Experts of a small language model: 128 tanh GELU neurons an expert.
Below are experts of layer 4 (counted from 0) of a mixture-of-experts language model. Rows are named router (the router's row for the expert), down (a neuron's output weights, with its number) and show model dimensions 64-127. Each number is 200 + 30 x the weight over its row's rms, rounded and kept within 0 to 999.
After each expert's rows: "comes before" lists some tokens at least twice as common just after its tokens as in all text. This comes from a sample of Wikipedia text that the model never trained on. Tokens count by the router's weight.

# expert 56
router,170,192,216,217,220,205,227,172,197,141,222,176,260,157,214,214,194,193,181,181,219,180,104,194,213,233,249,265,222,177,161,185,194,194,198,173,242,193,194,203,208,221,210,224,207,258,197,280,162,186,191,181,174,165,232,220,183,169,186,234,199,207,227,221
down0,189,184,211,243,198,185,210,202,135,182,222,179,198,155,186,200,199,189,247,221,213,222,226,194,190,160,218,198,192,191,178,184,207,174,236,211,203,198,222,228,215,204,207,259,199,178,181,214,155,200,242,193,189,221,225,173,192,151,169,185,163,236,165,232
down1,196,212,269,170,203,216,233,193,194,212,249,187,190,185,213,183,221,167,192,183,178,245,229,222,192,209,181,163,207,261,176,197,205,99,196,223,221,207,183,180,213,194,191,164,227,198,198,184,225,179,234,214,226,214,149,184,218,202,234,205,192,201,179,192
down2,216,152,209,197,153,192,189,142,205,240,176,180,197,197,207,213,211,202,171,129,191,153,203,124,146,212,187,230,231,149,231,180,217,178,176,193,180,214,157,228,177,161,173,218,250,197,234,179,221,201,200,223,182,189,249,220,232,187,238,218,244,186,183,235
down3,215,185,167,151,144,231,225,161,190,222,185,202,211,156,204,217,229,214,202,234,213,193,201,140,219,171,179,199,137,264,197,192,262,225,172,213,202,217,143,169,230,193,167,173,195,245,204,185,215,134,201,171,224,185,183,195,210,200,225,216,171,246,194,230
down4,236,246,114,199,209,185,213,197,191,215,161,187,219,239,176,137,241,204,190,222,207,193,198,224,215,227,201,160,240,199,205,238,261,171,159,179,196,198,184,262,219,189,173,269,250,210,202,250,154,219,142,170,288,201,186,170,178,199,172,175,215,144,201,199
down5,200,190,210,249,237,185,212,249,246,223,186,195,227,233,237,216,239,183,186,156,160,210,197,193,173,237,178,174,222,194,261,217,167,186,164,223,216,205,197,185,190,200,172,204,196,163,232,232,186,154,222,204,254,184,177,175,125,219,203,220,241,178,180,183
down6,163,218,177,205,181,170,174,218,144,202,178,172,226,176,203,211,169,218,247,185,187,188,141,198,164,208,270,164,146,134,163,193,182,196,183,154,223,208,169,166,188,255,178,167,231,207,207,225,224,189,154,207,161,221,206,182,203,233,193,192,239,183,206,205
comes before: " ", " \"", " List", " •", " The", " Born"

# expert 0
router,198,200,194,228,191,202,203,177,221,200,205,214,188,165,215,193,195,199,191,228,199,236,191,218,164,194,203,212,163,163,164,152,131,233,180,239,239,213,211,214,168,141,239,248,188,185,217,129,177,206,151,216,192,234,213,215,149,249,177,171,215,218,195,145
down0,111,214,206,247,242,225,249,196,211,196,205,262,167,163,218,214,203,194,190,246,163,185,189,176,227,191,133,211,183,249,231,237,249,220,172,166,188,121,185,198,248,207,185,181,218,197,139,201,183,174,176,164,176,212,225,210,150,241,252,199,158,231,172,173
down1,215,215,204,162,230,203,211,199,132,139,211,146,191,204,230,199,212,241,177,140,229,174,160,180,249,223,203,224,203,214,207,162,226,202,183,214,169,208,175,167,203,228,178,190,201,199,225,232,171,250,253,192,188,168,289,238,239,200,225,183,172,228,226,235
down2,185,161,199,180,176,245,192,246,194,179,138,149,205,165,212,212,219,189,230,229,203,125,205,250,188,236,153,205,198,184,197,207,235,256,228,225,221,187,233,176,227,224,146,204,196,230,163,205,249,169,245,184,223,212,216,155,173,208,187,215,184,215,219,184
down3,172,194,207,198,188,177,195,213,243,203,225,158,206,187,169,207,198,257,252,187,172,149,149,194,210,178,181,228,252,199,186,253,180,157,199,194,220,225,234,197,200,198,204,170,182,243,205,229,255,210,191,231,194,217,149,190,236,191,212,175,226,173,218,214
down4,244,194,213,216,140,188,234,188,203,250,217,202,201,193,176,191,187,196,211,190,176,201,237,182,176,139,224,176,131,214,205,200,188,209,285,193,195,193,198,158,246,193,177,178,223,267,149,234,230,220,176,218,216,187,160,186,215,170,142,188,249,207,177,190
down5,192,156,214,247,200,244,204,213,244,154,174,214,227,198,226,192,192,186,193,220,213,242,238,235,175,214,172,144,198,192,176,218,201,206,194,216,225,214,243,166,177,168,205,181,168,229,196,193,228,220,239,180,194,223,164,171,227,181,199,181,172,190,215,219
down6,165,167,205,266,243,204,235,186,266,196,222,133,202,210,139,204,163,205,184,217,239,162,232,185,218,172,188,183,233,176,179,202,149,173,182,204,189,167,228,194,220,202,178,163,236,227,195,229,216,177,208,180,225,203,177,231,160,175,111,197,237,210,205,216
comes before: "1", "2", "born", "S", "C", "M"

# expert 17
router,197,206,215,219,187,258,178,197,181,261,225,194,203,215,249,176,202,152,162,210,263,206,210,212,235,181,208,203,191,178,234,146,194,172,193,173,209,192,178,203,222,228,245,236,140,219,180,180,190,227,175,179,193,164,210,205,179,187,139,204,220,190,179,164
down0,235,231,289,199,199,232,239,253,212,183,223,212,132,166,130,232,223,206,261,142,170,178,176,182,171,216,229,193,153,174,214,215,145,212,230,164,187,205,152,177,177,259,177,198,197,210,177,196,224,216,214,259,264,194,182,202,262,173,214,230,209,193,251,174
down1,176,201,223,183,241,176,208,271,197,210,165,161,185,130,217,137,196,171,211,213,207,228,213,217,260,206,162,221,183,223,179,219,251,175,220,201,168,248,236,276,202,206,227,205,184,171,210,191,170,232,230,167,208,231,204,259,211,192,197,212,213,203,216,212
down2,180,201,162,203,206,147,200,183,171,193,195,168,219,179,147,208,203,196,146,221,214,219,192,222,193,208,135,140,146,230,190,181,199,230,207,180,208,207,225,196,186,144,164,258,212,173,179,194,223,226,176,220,211,187,195,250,193,144,168,194,168,207,253,210
down3,163,190,208,222,185,201,215,248,177,230,275,239,218,204,204,235,128,212,193,217,164,166,222,223,185,145,194,212,200,185,201,221,147,180,190,218,153,189,193,204,194,199,225,217,222,171,225,132,263,177,218,188,207,202,252,164,143,172,204,242,170,219,221,159
down4,208,185,279,183,228,209,188,197,172,220,221,217,207,194,180,210,218,146,208,191,215,192,170,239,187,172,190,158,231,234,251,244,183,185,217,162,204,237,187,238,188,181,195,220,209,222,207,252,190,220,206,209,187,211,239,226,163,179,185,214,182,195,166,214
down5,237,149,208,258,205,209,165,171,160,216,156,232,172,174,196,192,230,173,197,180,247,236,186,196,205,164,217,175,170,250,186,273,191,205,225,276,200,164,187,256,197,233,228,141,182,167,195,253,241,169,213,157,233,246,195,107,169,174,194,187,142,216,167,126
down6,199,205,186,217,155,191,211,161,236,220,225,199,215,209,222,186,240,193,208,175,162,234,200,205,226,215,171,124,219,168,219,206,206,221,149,212,213,186,158,178,236,186,207,181,194,190,212,194,211,182,198,153,159,218,205,156,169,205,230,191,191,203,206,265
comes before: " |", " (", " and", " is", " –", " |\n"

# expert 61
router,207,250,190,155,237,192,210,150,195,160,252,199,203,188,196,172,160,139,235,222,196,219,205,182,210,200,187,228,184,164,243,129,218,234,161,222,225,245,192,210,169,180,222,211,148,208,204,219,203,214,149,181,175,243,199,186,160,218,179,149,164,201,249,154
down0,167,180,219,215,257,211,218,208,211,251,141,236,220,149,206,225,151,163,224,223,210,179,159,248,200,208,194,228,177,153,271,119,167,189,170,229,199,175,232,196,226,212,181,230,221,234,176,142,227,240,215,191,215,280,203,147,241,245,178,238,232,194,242,195
down1,200,164,192,200,241,221,187,153,210,229,193,201,178,216,215,178,247,167,209,193,205,184,172,170,212,192,192,219,197,220,210,237,215,159,214,181,152,243,219,187,162,184,142,229,211,201,235,219,183,215,183,199,228,199,157,235,232,224,221,246,165,218,206,196
down2,269,179,165,183,222,123,225,226,228,208,188,187,200,187,246,196,203,144,180,135,240,156,161,144,190,191,201,215,158,239,220,215,195,147,222,154,235,268,214,214,168,241,163,188,197,196,181,171,167,215,181,161,195,183,213,266,138,179,192,240,206,239,228,178
down3,229,238,165,203,207,211,168,191,231,263,157,199,141,176,224,188,178,160,194,192,171,228,186,145,209,189,185,230,178,207,198,162,191,254,185,191,180,179,213,157,218,223,202,186,233,190,202,219,234,203,219,147,186,238,198,178,243,190,180,186,211,134,172,233
down4,187,189,247,231,227,196,221,198,227,203,209,199,179,171,176,205,170,206,235,185,205,178,211,210,214,221,174,226,244,234,148,187,185,241,234,232,200,152,178,187,220,191,181,164,205,168,169,224,224,223,264,157,218,199,176,157,170,238,219,174,204,176,164,211
down5,224,211,138,196,245,167,219,209,184,197,172,253,250,225,217,163,188,211,216,185,198,190,194,229,214,170,210,222,238,200,187,184,200,160,169,227,212,222,207,149,257,152,165,181,246,173,238,170,191,179,205,201,252,215,251,212,177,168,176,149,265,218,180,190
down6,163,211,225,214,236,277,223,154,198,249,206,249,190,251,210,183,197,233,197,212,239,207,195,220,172,183,262,161,253,210,230,190,152,171,210,221,193,198,207,168,217,188,260,248,219,229,192,144,236,188,222,220,224,242,194,204,212,190,188,206,226,133,203,132
comes before: " ", " —;", " —", " A", " –", " ."

# expert 59
router,173,205,211,114,212,163,246,217,207,199,211,178,209,159,155,176,222,248,172,250,221,196,153,219,196,254,208,224,181,175,182,175,205,232,250,161,218,188,237,192,188,202,212,196,155,207,161,182,200,224,188,187,179,277,228,212,191,208,151,211,207,171,177,167
down0,191,199,218,170,164,205,184,235,150,262,181,259,220,214,177,213,235,168,202,192,211,237,249,165,227,193,248,156,185,174,258,213,221,213,228,197,173,195,159,226,186,195,201,179,188,182,239,208,210,223,218,174,230,210,176,174,223,245,262,142,213,218,246,221
down1,224,225,239,222,248,171,127,248,162,214,171,232,204,178,211,170,247,219,154,192,209,207,220,227,221,218,147,197,203,210,231,184,218,179,230,224,236,176,167,221,240,153,229,189,186,176,206,183,238,162,176,197,182,163,198,216,248,204,184,254,216,227,219,229
down2,243,229,280,162,212,191,228,226,191,233,226,211,208,193,181,227,199,230,182,215,211,229,195,193,194,182,240,210,227,183,211,156,256,187,174,167,190,240,148,152,228,198,223,146,150,172,185,211,196,199,248,205,213,193,248,205,204,211,207,138,170,197,132,178
down3,232,223,162,181,164,227,165,246,132,203,156,225,206,216,165,156,172,232,178,242,194,177,204,231,211,188,169,140,186,270,195,222,223,227,204,205,181,242,254,199,234,214,172,178,190,209,222,211,196,209,208,224,174,220,182,161,166,225,221,194,201,177,170,226
down4,169,255,217,250,209,242,206,200,199,204,205,201,207,215,187,191,214,189,186,205,182,199,141,183,214,170,190,180,177,173,232,166,195,273,182,211,245,194,189,220,221,224,170,175,243,221,195,173,159,192,183,186,160,200,219,203,246,209,192,232,217,174,168,228
down5,150,174,215,240,210,216,188,204,221,265,212,238,248,157,211,183,199,190,173,225,202,191,145,188,159,232,172,228,188,217,167,229,190,159,216,245,265,222,191,132,224,229,181,211,173,177,192,156,194,143,241,210,193,204,157,218,186,203,197,189,210,219,226,193
down6,212,201,201,200,183,231,147,178,135,166,221,210,180,264,235,190,187,180,211,218,162,182,195,216,207,230,198,192,207,215,249,193,211,237,222,189,187,229,146,177,183,201,207,199,205,192,178,156,209,185,199,247,222,148,206,132,213,195,209,235,166,231,183,171
comes before: "=", " the", ":", "The", "S", "M"

# expert 16
router,208,210,260,185,183,210,187,181,167,219,228,205,187,161,184,183,199,178,210,220,210,212,198,205,179,228,181,208,190,198,216,156,189,203,224,249,271,208,215,237,158,172,243,231,147,226,173,152,151,201,184,181,172,177,186,224,192,221,194,194,224,196,231,173
down0,144,155,193,198,182,235,161,168,198,182,238,241,187,192,200,248,165,206,182,195,183,219,128,203,188,176,156,266,193,230,221,201,208,208,223,198,197,188,190,190,210,198,176,165,189,228,234,203,229,186,169,247,221,182,201,159,179,219,271,200,178,159,249,236
down1,215,226,193,195,205,188,196,227,218,262,182,207,204,246,200,221,175,176,132,205,198,212,214,177,275,210,170,257,230,224,176,196,214,216,217,239,221,209,198,162,231,257,175,230,214,201,200,198,192,226,205,160,197,233,209,195,149,194,236,183,214,206,197,215
down2,204,253,203,145,170,196,218,182,155,179,201,180,218,194,273,199,217,208,165,233,210,168,230,156,216,166,233,203,176,254,229,188,214,228,168,195,213,180,187,153,224,159,198,145,213,203,181,162,206,208,250,186,174,132,194,188,208,260,163,160,212,227,176,202
down3,184,139,226,234,205,196,197,199,221,197,192,176,152,208,182,180,201,199,209,182,208,232,203,179,197,219,208,168,183,123,202,190,172,200,191,234,256,160,210,188,220,202,240,184,252,191,207,190,203,183,174,185,228,160,229,181,178,214,176,189,214,240,194,185
down4,234,214,174,215,191,190,238,191,173,207,199,253,184,184,178,189,165,218,192,198,202,199,191,233,236,199,198,165,210,174,230,199,189,213,166,262,198,195,215,254,231,188,197,191,213,261,199,158,237,186,199,175,240,205,220,218,183,173,182,256,174,159,190,160
down5,165,195,198,164,195,177,203,221,202,138,180,203,194,185,240,222,200,241,194,211,192,162,227,200,212,204,194,179,240,168,191,177,221,202,251,214,219,216,165,192,170,263,264,178,188,200,165,210,217,247,199,169,137,249,190,173,210,170,130,215,193,179,186,183
down6,226,193,248,130,156,196,200,215,142,206,217,196,172,220,276,229,170,273,231,232,223,154,220,217,206,185,173,213,193,185,221,157,237,217,192,184,242,191,194,190,249,196,203,218,228,170,225,162,169,234,261,129,213,155,210,172,253,223,161,247,188,207,251,161
comes before: "0", "9", "2", "1", "6", "7"

# expert 35
router,190,210,242,182,185,213,198,194,179,216,209,204,188,159,185,183,189,163,188,215,217,222,198,208,144,223,188,213,187,198,207,143,174,208,221,260,261,172,214,230,128,166,239,239,135,222,173,147,180,201,188,184,179,169,172,229,191,212,164,204,215,203,227,164
down0,268,164,190,222,226,266,223,237,182,214,191,240,164,130,230,231,234,192,210,153,198,165,199,166,175,176,178,177,238,210,206,201,237,142,197,176,201,167,198,218,149,225,179,188,174,226,140,177,219,116,153,209,219,213,211,159,124,219,184,225,191,176,193,165
down1,264,243,177,182,186,202,192,175,202,221,184,210,230,237,180,193,194,216,201,213,159,211,185,209,190,159,216,223,174,164,166,238,268,210,229,225,200,205,252,220,158,179,195,207,227,263,172,208,221,222,215,217,247,214,149,172,244,166,186,190,187,149,154,189
down2,170,207,205,140,244,188,180,194,233,192,204,224,186,196,236,215,185,223,236,217,244,195,193,146,187,193,233,257,170,210,231,185,243,218,184,193,191,200,220,230,194,225,195,208,258,209,232,154,201,180,82,153,187,231,198,231,184,235,211,208,234,251,160,216
down3,209,238,145,222,185,185,187,141,187,145,157,214,198,208,206,181,245,178,235,190,200,192,184,143,157,213,242,195,177,233,233,212,190,171,228,210,250,190,171,223,186,166,198,190,171,248,148,224,168,203,210,217,217,198,184,182,219,211,231,227,257,210,205,203
down4,174,188,209,148,187,226,178,213,202,197,174,243,188,179,218,243,236,274,201,254,200,264,160,287,217,188,221,173,173,194,261,244,195,211,193,188,181,182,141,205,243,240,165,218,175,254,240,232,199,221,234,236,134,231,200,213,240,200,176,211,252,226,218,203
down5,172,194,160,226,216,198,222,207,167,219,197,213,195,227,176,161,201,210,159,213,227,199,195,176,148,185,216,175,204,250,166,246,197,175,198,216,186,208,240,176,185,241,257,215,207,187,219,178,195,200,179,193,147,164,204,150,206,208,253,216,210,184,116,181
down6,248,197,199,210,277,178,218,214,200,183,183,183,215,170,247,249,204,204,222,196,221,185,177,157,214,240,243,208,238,204,181,207,186,209,190,191,234,160,214,138,224,185,169,265,168,228,128,207,203,226,168,168,185,250,162,234,212,206,179,226,224,215,223,196
comes before: " |", "1", "0", " |\n", "2", "3"

# expert 7
router,175,216,239,181,235,193,205,192,163,247,220,192,205,157,165,174,177,158,210,227,194,218,209,192,175,246,184,213,208,192,208,170,168,222,215,245,259,188,211,220,107,173,248,221,151,207,171,117,187,192,205,173,173,172,176,225,197,226,203,196,223,198,210,164
down0,242,239,162,216,169,251,168,219,183,193,223,165,209,162,232,218,202,238,160,200,212,198,178,244,188,222,226,165,159,220,203,137,155,210,249,219,178,259,178,213,159,180,227,223,258,211,193,197,212,199,163,218,218,212,163,167,261,177,200,159,133,168,185,208
down1,183,193,277,187,238,214,215,264,208,202,177,206,190,176,198,169,190,190,252,163,173,189,199,173,198,224,178,178,181,192,192,203,214,229,196,199,177,153,160,206,252,211,264,147,208,201,164,178,207,233,213,166,242,177,170,223,187,220,245,225,160,257,167,161
down2,172,209,242,253,242,176,167,198,136,214,209,224,237,239,156,180,259,169,192,218,183,208,161,186,237,210,218,174,201,213,234,211,191,127,189,147,154,210,219,148,179,195,186,181,194,225,155,180,273,163,178,189,205,184,245,197,271,205,166,249,232,193,186,167
down3,160,214,211,176,191,212,209,253,186,225,271,218,204,213,195,207,226,211,199,119,147,186,227,206,181,177,214,209,183,254,252,212,208,227,186,144,242,227,200,189,219,206,218,184,209,181,212,157,265,176,182,221,211,192,205,186,271,233,207,244,221,191,226,218
down4,273,258,179,253,220,197,205,216,242,213,170,187,180,187,198,229,243,202,181,191,191,188,176,274,189,195,155,259,189,209,209,165,245,235,232,228,204,179,196,212,239,222,143,193,207,184,191,215,213,186,194,196,202,212,213,244,220,207,214,187,188,129,191,189
down5,173,186,191,123,217,178,235,197,218,219,136,201,186,211,229,157,181,279,213,204,205,177,156,215,221,217,236,201,205,188,217,220,135,161,209,197,201,214,213,178,169,228,192,221,218,227,174,225,219,170,161,168,238,226,223,171,162,219,211,227,224,169,214,195
down6,214,208,206,179,221,189,212,118,269,208,168,210,160,195,214,243,252,206,212,233,135,174,213,218,177,235,188,177,237,188,218,141,215,162,197,213,178,165,180,226,224,246,212,197,182,187,215,149,183,203,183,206,228,220,231,184,211,245,181,183,202,213,175,176
comes before: " the", "|", ".", "9", "3", " a"

# expert 36
router,209,235,222,213,266,188,189,164,218,168,193,238,220,225,168,189,205,233,197,239,226,164,186,222,175,172,230,238,113,140,183,172,162,192,195,230,183,174,209,157,192,217,239,192,256,243,215,207,199,192,175,189,213,201,201,200,199,212,192,204,227,193,168,189
down0,220,195,169,182,199,189,273,173,196,273,227,191,177,187,230,161,179,231,179,175,195,171,181,259,196,199,179,277,195,206,222,224,201,215,190,228,186,188,224,232,186,232,171,225,211,176,208,190,180,254,185,157,193,226,209,223,189,184,213,155,194,169,175,179
down1,237,138,195,236,201,197,189,171,254,190,206,209,219,183,242,141,196,245,197,207,179,212,185,205,171,174,214,189,182,192,225,166,236,183,186,225,174,181,198,220,154,215,248,206,247,232,209,206,212,156,202,150,242,178,184,234,193,191,220,223,219,173,222,135
down2,218,189,227,170,173,187,194,220,167,183,145,237,199,197,153,218,204,169,245,227,221,201,224,238,212,195,183,219,174,160,251,203,202,228,178,232,188,195,175,195,182,240,232,244,176,191,262,237,159,184,192,198,225,195,194,221,218,224,199,203,195,160,229,188
down3,182,175,222,221,237,222,197,177,242,191,233,223,168,194,224,164,172,197,194,182,195,204,185,234,213,268,216,187,196,177,165,175,201,214,196,179,161,235,218,206,232,162,170,175,189,198,109,161,172,177,236,279,215,179,173,251,234,256,181,193,191,231,209,197
down4,230,216,210,188,187,211,157,182,196,191,177,177,249,119,210,213,253,197,196,199,207,209,226,203,188,177,171,161,174,160,253,164,230,195,248,178,200,197,193,165,187,178,205,191,203,216,201,146,222,205,195,195,232,169,215,225,206,203,224,182,200,207,204,200
down5,189,215,227,164,230,185,224,212,231,175,188,170,176,185,184,246,165,147,222,192,258,202,241,230,242,204,217,217,185,172,147,145,187,203,228,219,200,178,205,196,215,191,262,146,208,156,212,221,205,204,235,192,236,211,191,196,162,192,169,219,214,140,228,158
down6,177,176,204,201,248,186,187,225,154,209,192,248,154,253,236,246,203,218,214,160,170,176,197,190,162,176,198,235,200,173,198,230,162,170,252,179,172,215,219,196,161,200,178,202,170,173,180,216,240,142,169,211,255,224,157,212,240,209,151,196,214,235,230,187
comes before: " and", " ", " which", " the", " but", " he"

# expert 13
router,189,202,254,185,201,182,211,193,180,230,222,205,201,165,177,185,195,198,202,233,205,225,203,219,149,225,183,210,210,190,219,157,186,203,250,205,266,197,215,223,139,170,243,226,160,221,166,155,138,199,186,177,169,149,163,210,181,199,188,199,210,197,222,172
down0,204,191,214,169,174,164,174,214,200,168,218,218,225,217,193,207,213,185,162,168,202,228,266,198,193,165,236,173,215,251,156,138,241,200,157,217,155,202,158,191,200,111,193,216,184,236,213,175,206,184,215,192,202,199,167,227,200,150,184,193,223,173,225,175
down1,193,160,162,213,156,247,192,181,243,196,222,245,207,157,152,166,229,204,130,206,202,226,180,233,200,199,193,171,233,200,207,104,121,226,187,213,182,190,144,197,189,168,246,160,167,208,209,193,213,223,193,216,209,160,168,221,204,154,164,239,244,242,229,203
down2,190,183,220,246,164,201,235,161,176,162,155,199,207,219,213,225,247,230,146,172,187,105,246,173,169,204,164,232,170,205,186,188,192,163,158,212,179,191,155,156,221,223,282,204,220,192,185,177,243,179,231,192,102,224,232,211,221,142,210,242,204,186,201,256
down3,238,189,245,217,203,202,201,257,155,167,207,193,185,184,180,191,157,176,266,171,239,223,139,179,208,191,171,192,140,247,184,205,171,164,224,142,222,216,247,220,219,162,206,214,193,136,175,213,196,166,203,196,141,248,183,207,171,173,219,172,194,147,236,178
down4,198,212,196,157,186,223,204,234,207,191,183,152,208,247,215,191,162,218,210,196,171,174,190,222,266,148,246,169,203,226,165,196,190,238,208,176,213,165,206,239,259,265,176,202,188,262,203,179,213,170,167,187,131,180,192,203,217,154,191,199,156,149,221,206
down5,230,207,162,191,223,272,193,210,160,133,162,234,181,194,200,223,125,211,133,228,228,231,219,240,213,201,166,234,177,192,235,229,187,199,183,220,193,178,141,233,204,227,163,196,195,204,235,190,217,247,201,159,144,159,189,228,203,188,201,246,223,198,181,185
down6,206,298,218,172,211,219,205,188,181,157,220,214,173,235,257,231,189,134,220,133,209,162,170,185,229,218,217,225,174,185,184,174,183,193,243,179,194,206,223,182,157,195,225,189,137,206,217,219,205,131,235,228,213,225,146,160,274,177,184,206,194,194,252,220
comes before: " ", " the", " of", " to", "′", "ing"

# expert 2
router,211,200,269,201,199,186,191,192,165,203,211,204,178,148,186,173,191,184,212,213,203,225,213,205,172,240,199,215,201,205,211,155,180,226,229,242,280,194,204,216,140,182,235,229,158,217,178,148,166,205,187,193,179,168,166,222,196,200,211,194,210,204,215,151
down0,103,185,198,228,198,220,270,202,208,166,195,209,242,180,159,204,193,162,180,159,136,184,252,237,212,205,245,176,197,235,175,222,158,197,250,210,152,162,231,184,175,206,225,225,226,213,194,224,212,260,197,204,215,222,200,240,181,195,231,206,227,195,205,170
down1,238,175,191,180,144,169,213,150,161,231,271,223,164,220,204,182,226,141,197,237,186,189,170,161,212,215,225,128,125,249,214,269,226,208,172,235,280,277,156,183,191,168,171,180,222,217,197,150,150,214,200,217,222,174,195,181,157,176,173,178,216,208,162,176
down2,213,161,211,154,174,194,213,251,184,229,221,212,266,185,192,218,214,189,225,215,241,172,244,215,195,200,228,130,139,209,210,207,244,268,169,219,195,174,169,188,214,177,200,196,222,211,209,173,153,232,232,224,169,161,145,216,206,160,200,202,207,212,225,235
down3,171,147,190,213,201,192,234,203,190,249,255,204,208,245,202,248,142,190,149,186,171,218,226,117,187,213,199,212,181,177,246,263,187,202,187,255,211,148,219,176,244,198,152,200,201,170,166,156,221,173,184,219,204,207,184,216,208,216,252,159,206,164,204,265
down4,255,150,181,188,228,181,107,198,233,139,178,211,184,220,203,183,211,219,188,237,170,262,225,245,215,161,195,247,169,164,185,175,227,180,197,197,221,191,199,212,181,192,281,213,212,179,250,206,183,209,136,197,148,200,211,198,204,238,176,201,178,202,186,156
down5,173,225,229,214,167,210,260,161,250,198,259,192,261,152,234,169,247,193,234,155,210,175,218,301,223,183,208,218,143,189,237,216,205,182,213,189,177,171,191,258,187,178,169,221,192,206,204,214,262,158,231,277,204,212,173,218,184,232,220,198,174,231,234,152
down6,196,199,190,189,248,186,192,177,241,253,201,208,209,201,234,200,187,201,179,227,165,180,243,154,236,174,233,206,233,165,193,222,194,260,175,186,211,183,190,262,236,217,195,153,197,208,226,186,210,162,194,224,235,161,199,211,147,213,191,207,194,240,163,150
comes before: "0", " |", "2", "1", "%", "3"

# expert 55
router,205,201,240,203,180,203,212,168,180,179,221,193,173,209,173,212,164,183,234,241,210,213,171,246,147,229,216,187,196,213,224,182,194,178,192,237,241,198,221,171,152,155,243,243,183,235,160,177,156,219,206,168,186,191,149,224,198,240,161,217,197,205,211,192
down0,184,207,216,134,170,150,172,224,261,150,218,220,218,198,202,172,211,173,164,196,221,215,209,170,285,169,210,140,202,229,211,206,214,179,161,223,184,189,214,206,199,213,187,173,202,171,214,191,192,187,183,226,118,247,160,178,164,207,200,213,244,182,168,244
down1,200,226,197,233,191,225,192,213,220,187,206,203,223,187,128,176,207,227,188,147,192,178,215,188,188,179,210,190,224,195,176,143,200,223,171,179,227,214,193,221,165,174,279,211,222,216,133,225,147,151,169,259,205,209,236,199,217,169,207,192,225,171,218,218
down2,142,200,183,249,215,202,197,168,191,261,234,243,163,248,173,204,187,218,211,171,259,186,160,173,200,194,220,159,205,194,228,175,195,245,158,177,244,179,153,216,171,228,172,211,202,225,183,231,214,247,143,162,209,181,164,202,167,196,201,258,207,220,153,224
down3,210,184,138,177,194,182,193,205,199,174,220,230,266,202,229,215,168,241,150,172,160,157,93,150,172,172,179,212,129,200,217,196,156,191,183,163,245,207,195,234,214,195,209,213,208,173,200,170,161,184,243,222,200,209,214,217,204,220,169,235,180,189,160,182
down4,179,248,198,182,259,245,192,153,203,133,235,203,233,239,223,153,166,206,219,251,229,187,214,177,192,189,210,202,222,189,193,211,216,162,174,252,132,194,167,195,248,221,192,238,202,214,138,203,188,232,165,195,260,223,233,225,228,215,224,162,185,233,213,182
down5,225,216,191,212,194,229,211,166,216,206,215,223,186,202,160,150,259,226,200,232,179,209,155,214,168,225,203,169,169,226,218,224,168,230,187,185,178,165,205,191,147,169,161,193,127,199,226,162,187,246,191,219,235,173,237,215,194,194,164,215,170,222,180,190
down6,211,187,212,153,202,228,252,201,183,222,162,156,220,227,193,143,211,227,209,190,170,175,136,208,172,159,227,199,194,228,200,194,172,204,225,204,197,227,182,239,178,169,240,214,174,219,230,211,212,195,201,193,210,210,179,221,149,287,185,195,225,231,145,220
comes before: " ", "9", " (", "8", " JPL", "7"

# expert 60
router,204,205,170,195,186,183,184,141,214,208,133,211,179,156,182,203,172,152,168,222,224,222,153,168,216,204,269,180,194,182,198,184,190,270,224,175,182,186,201,195,185,175,212,214,202,248,176,201,206,239,198,187,173,184,204,189,213,204,179,214,141,243,189,226
down0,186,177,196,195,213,193,190,259,193,143,180,167,136,206,189,200,156,204,199,268,157,164,171,163,178,211,214,201,214,176,175,190,144,169,203,187,210,206,193,196,208,219,200,163,208,177,170,159,240,222,155,166,170,225,218,209,252,178,164,252,204,174,210,189
down1,178,258,198,185,178,199,243,190,226,163,250,241,175,206,250,196,228,208,183,190,207,219,212,228,146,243,183,174,210,178,189,235,224,178,195,198,263,180,240,160,215,160,178,105,156,189,202,194,211,228,176,168,199,194,172,199,146,195,198,104,167,214,206,159
down2,209,185,209,177,252,182,187,177,221,112,241,177,194,196,130,211,142,171,223,193,209,197,173,198,182,169,146,231,199,217,232,172,151,179,218,198,188,156,193,232,216,225,228,161,174,193,239,253,201,245,200,221,171,179,228,195,215,163,260,207,268,217,206,176
down3,182,194,216,188,198,266,221,260,195,195,233,178,200,201,217,164,177,166,191,245,165,111,195,222,240,172,148,169,220,198,219,194,220,177,205,192,219,242,181,245,216,123,187,181,227,180,236,196,183,217,185,179,231,198,180,177,147,183,156,197,222,199,234,155
down4,249,221,219,194,156,188,224,173,203,215,208,247,254,180,257,214,174,168,177,181,175,158,204,253,182,251,219,216,163,194,224,254,231,240,156,182,274,191,165,183,152,278,206,253,232,178,151,188,171,216,184,189,207,221,170,227,154,225,159,184,224,201,207,170
down5,170,173,178,176,216,170,172,232,171,227,249,193,177,158,221,217,226,146,140,152,212,194,190,208,186,203,217,260,184,144,216,191,182,180,218,213,174,222,229,240,210,216,209,182,201,192,218,218,209,211,243,173,272,199,189,194,245,194,162,187,140,185,167,248
down6,239,234,201,181,206,174,197,183,224,188,227,128,221,199,173,153,221,224,190,207,181,180,211,237,219,240,198,178,194,226,168,163,199,196,217,173,275,200,190,175,163,269,220,193,200,172,189,241,192,232,165,192,197,197,212,191,188,237,180,235,163,249,168,157
comes before: "9", "8", "7", "6", "5", "4"